Weights of a small mixture-of-experts language model, trained from scratch on English Wikipedia: vocabulary 8192, a variant of Muon for the experts.
Below are experts of layer 2 (counted from 0) of a mixture-of-experts language model. Rows are named router (the router's row for the expert), up (a neuron's input weights, with its number), down (a neuron's output weights, with its number) and show model dimensions 0-127. Each number is 128 + 24 x the weight over its row's rms, rounded and kept within 0 to 255. Numbers have three digits each.
Before each expert's rows: "comes after" lists some tokens at least twice as common just before its tokens as in all text; "comes before" lists some tokens at least twice as common just after its tokens as in all text. This comes from a sample of Wikipedia text that the model never trained on. Tokens count by the router's weight.

# expert 17
comes after: "-", "|", " 1", "\"", " 2", "^"
comes before: "-", "19", "|", "1", "0", "2"
router:134064151104123110124158132142145147134082122119146162124123146152132138132152120148121139121089127122107134161135133127119094080140128148099174133112167101166126135127176076148115136119125150112134069171150140152071143124116128150107105121123078092108131129148154177124116152122110144135093077101122128133117123114163135089109137146112178126141168126139124158148152134085141098144109
up0:157167160137147166121117128149091095172161171115123095153190147120152115129129145124143124145107106133145146148146064116132132094102138166092097119142074105127114156143151181117092159141131117151125104125124135108139139133092139132080128116120134150153141105136100129109149130139171148106151167148105089148139129088123175130124134122115105105106128124116141129126103108123116143137057
down0:167149148123122117162118120124137147099131155115131128145085095142092141119161112152111127139171137123108108119124095120136122108138100176134112097118125107124103123135135113132107147168142087124130119148122178156127106122130118116160099126153161130157163129103067125144155126098152133166145107142122180095108105078104149133118108114117161182070132122107092116148104164063139109134156

# expert 19
comes after: "  ", " |", "\n", "|", ")", "."
comes before: "|", "-", "  ", "\n", "The", " Candidate"
router:084094118097177112175141116159123165123100141107181117113095118142117118107144106161083145106099151067137163123151147124096103125156129129105126113124149141157102117111097119166150117097141153154140147160136136088108127119109134187087109131116117110145136136170146123143109162116108121139132117132132123150079119127092161111150102100109167152160137086131149132124125141093133128168146
up0:127127127160140132165156116129115098139098160143122101080153109119159106138130086100184164111132104144128079075108119123166139114119079131103131138105091092128161113148116108143155122150136121087156136113158149156161178128131143095133109178122101147129098137130085131109144102136130106123152148136128147123093156123100132105147166120180171145185124134144154135137113135147127107124134
down0:137128130105154125085127096112100122130168076140122129152113120106113146108120155131119105137129130152153146113156091148103089154120152106152116099144156168130146126114169128129140154109111099164104147137152074128138087094087152090125140124127203140138116121089173161078158144143088123112127137141114143105147114111139161113098116151116113095085142117116105121139131162112139076127111

# expert 16
comes after: " the", " a", " his", " co", " an", " inter"
comes before: "ing", "ed", " of", "ion", "s", "ment"
router:135192139117096172151123131142113108132185158130096112117150171123182104101105137157163116106085129133138084128130126125109128096131147135098111145111146132128098099079104114143129099104116132112148139081098112130137138129160131128140111129112123164127162124093114136114106134136109139173082126075148101131168097150138135115068153132127130161139136156126091122139139143082110164110143
up0:088129114136121153112114140133127108092086132144149143119146119081170155086115130153144166085129173145167144156100096117155111114138131158133095097123093110167150168091127107136134157167113121132124139107111169153116140125101173125152151158131118127146099149139151154105127140102150108149127112113139088123075090106098074170111122154140133125141147157124117121085108137114111124101091
down0:127130128122114134111154135127143145149127138130144102151104122154117123097154168138108117118089089152140155098136133126149132133133085147118152199166111098140128099191127131165147127114095129099169115117138120126109138130117123150072140124139094114126123091099175115094148094153130095161135100143123129152136137122130165125122150128094140117127121089163128072118178141126095185092166

# expert 7
comes after: "\n", "\n\n", "=", " =", " U", " No"
comes before: "\n\n", "=", " The", " In", " He", "\n"
router:131107155140155153087176141166120105118119136111125130153159136133131106122114130101095171116107079159129130153091124156120154096158109152140162159099164121177103137127158112174117138115122161168091109166119161174119158074091160126129106144169128140131125129122124140074126141131153157130107125143141117106093151084109130155149099150135120119156118152160117107130136160125113118092122
up0:141115123108108146093083163131141094132136142096154154130125133155120101115128094139116139098148119125105114100132086116108140094067141099137096096087131138124067119094125125129106122153110142104114129146135120145138116105169133150146118112127175153145160140161128096131145106120140054157121054148159109133127104121175114121161146122135134134141109141143082161079132110159119128115131
down0:129153127129146142175141107109130169136137102162117091126115099114127152125133146097156120158133150132135108154147161110126128129171134172114161134101135104158146157145138148102162104131126115143102136161103130106111197168130130108132131137159094130101101130081138169082148159144126128095123115085110176145140107163116123136139129080123123184091150078120151090129144165112113128136107

# expert 3
comes after: "–", ".", " |", " (", ",", ":"
comes before: " |", ".", "%", ")", ",", "–"
router:100118129143069112126132094112157155123104152101107175130108132163127138127141109132161055143100117095145158113118130092115093153147110126130130115163138152144175097169100141153097103110133117159092095152133150145123134102089129134098126107150123134140141105122141149120118130162095157105090153146149110182089112155118133113130097112085141120178159101095137148130149137111153125132108
up0:139114074132142107157137147080111172124168147110115155134126123092096064137127101084128141117172114125120127111135113146112104118107087109157132148121130143104104134162129133141102184124145154139083167139116155109074072102159146144104135136102139098144153130148116105137124127133103132085171167162121137151120117123132125125116116108132099106133127149124083085088105105152137123136109
down0:102164147132085156086117108137110110136106129066116110139130139207121140125147148157124114134109176091137110135148133135120163152126124170182110105154136117135164104127113119113152082142113101111144113135106125128142127156160157138147123117137117106101107126118138111123119145111153062158077111082135154122142115120154101138119128135108150110125149085134131141134073153141139147151181

# expert 4
comes after: " 0", ")", "%", " 1", " —", "0"
comes before: "\n", "  ", " 0", " 1", " 2", " 3"
router:121111117109158092152154141153150151093092148122129147101083128133130113120140082146133168117096119107128175097135152104098108160145126123102134126143120107140096125122107118155174113092168157152116153127107096127105113127105151161106101127097115128123145085154172142137111140161099157148123118149124122167105171098098125108157105115084162136152141101108153165149134155115186128167114
up0:109143117121097141135096141104123107075117094094139085162129116115107113100094147127120126123126095107134131093139156129139096113156103099132125143128117072155097136132150133103107133100135153107077144141120134148137130088186090127157090140118099120156095122136127136181131101126106181113100086123126153117076109116153114107117112181154120136108132150164110140135106126139084137095162
down0:127103143161124147135123163142175139113136117078185120119112154125143162126141109144127115110114103116124113128137124025110148103148144140102154128132133157103122176130112111171156103091125136151076144098157118096109099142115135090139132142119124134179162173102151105116122109148162132165148112127100124149108114157118129109114117126125174137149115124121176130152105129114114153129100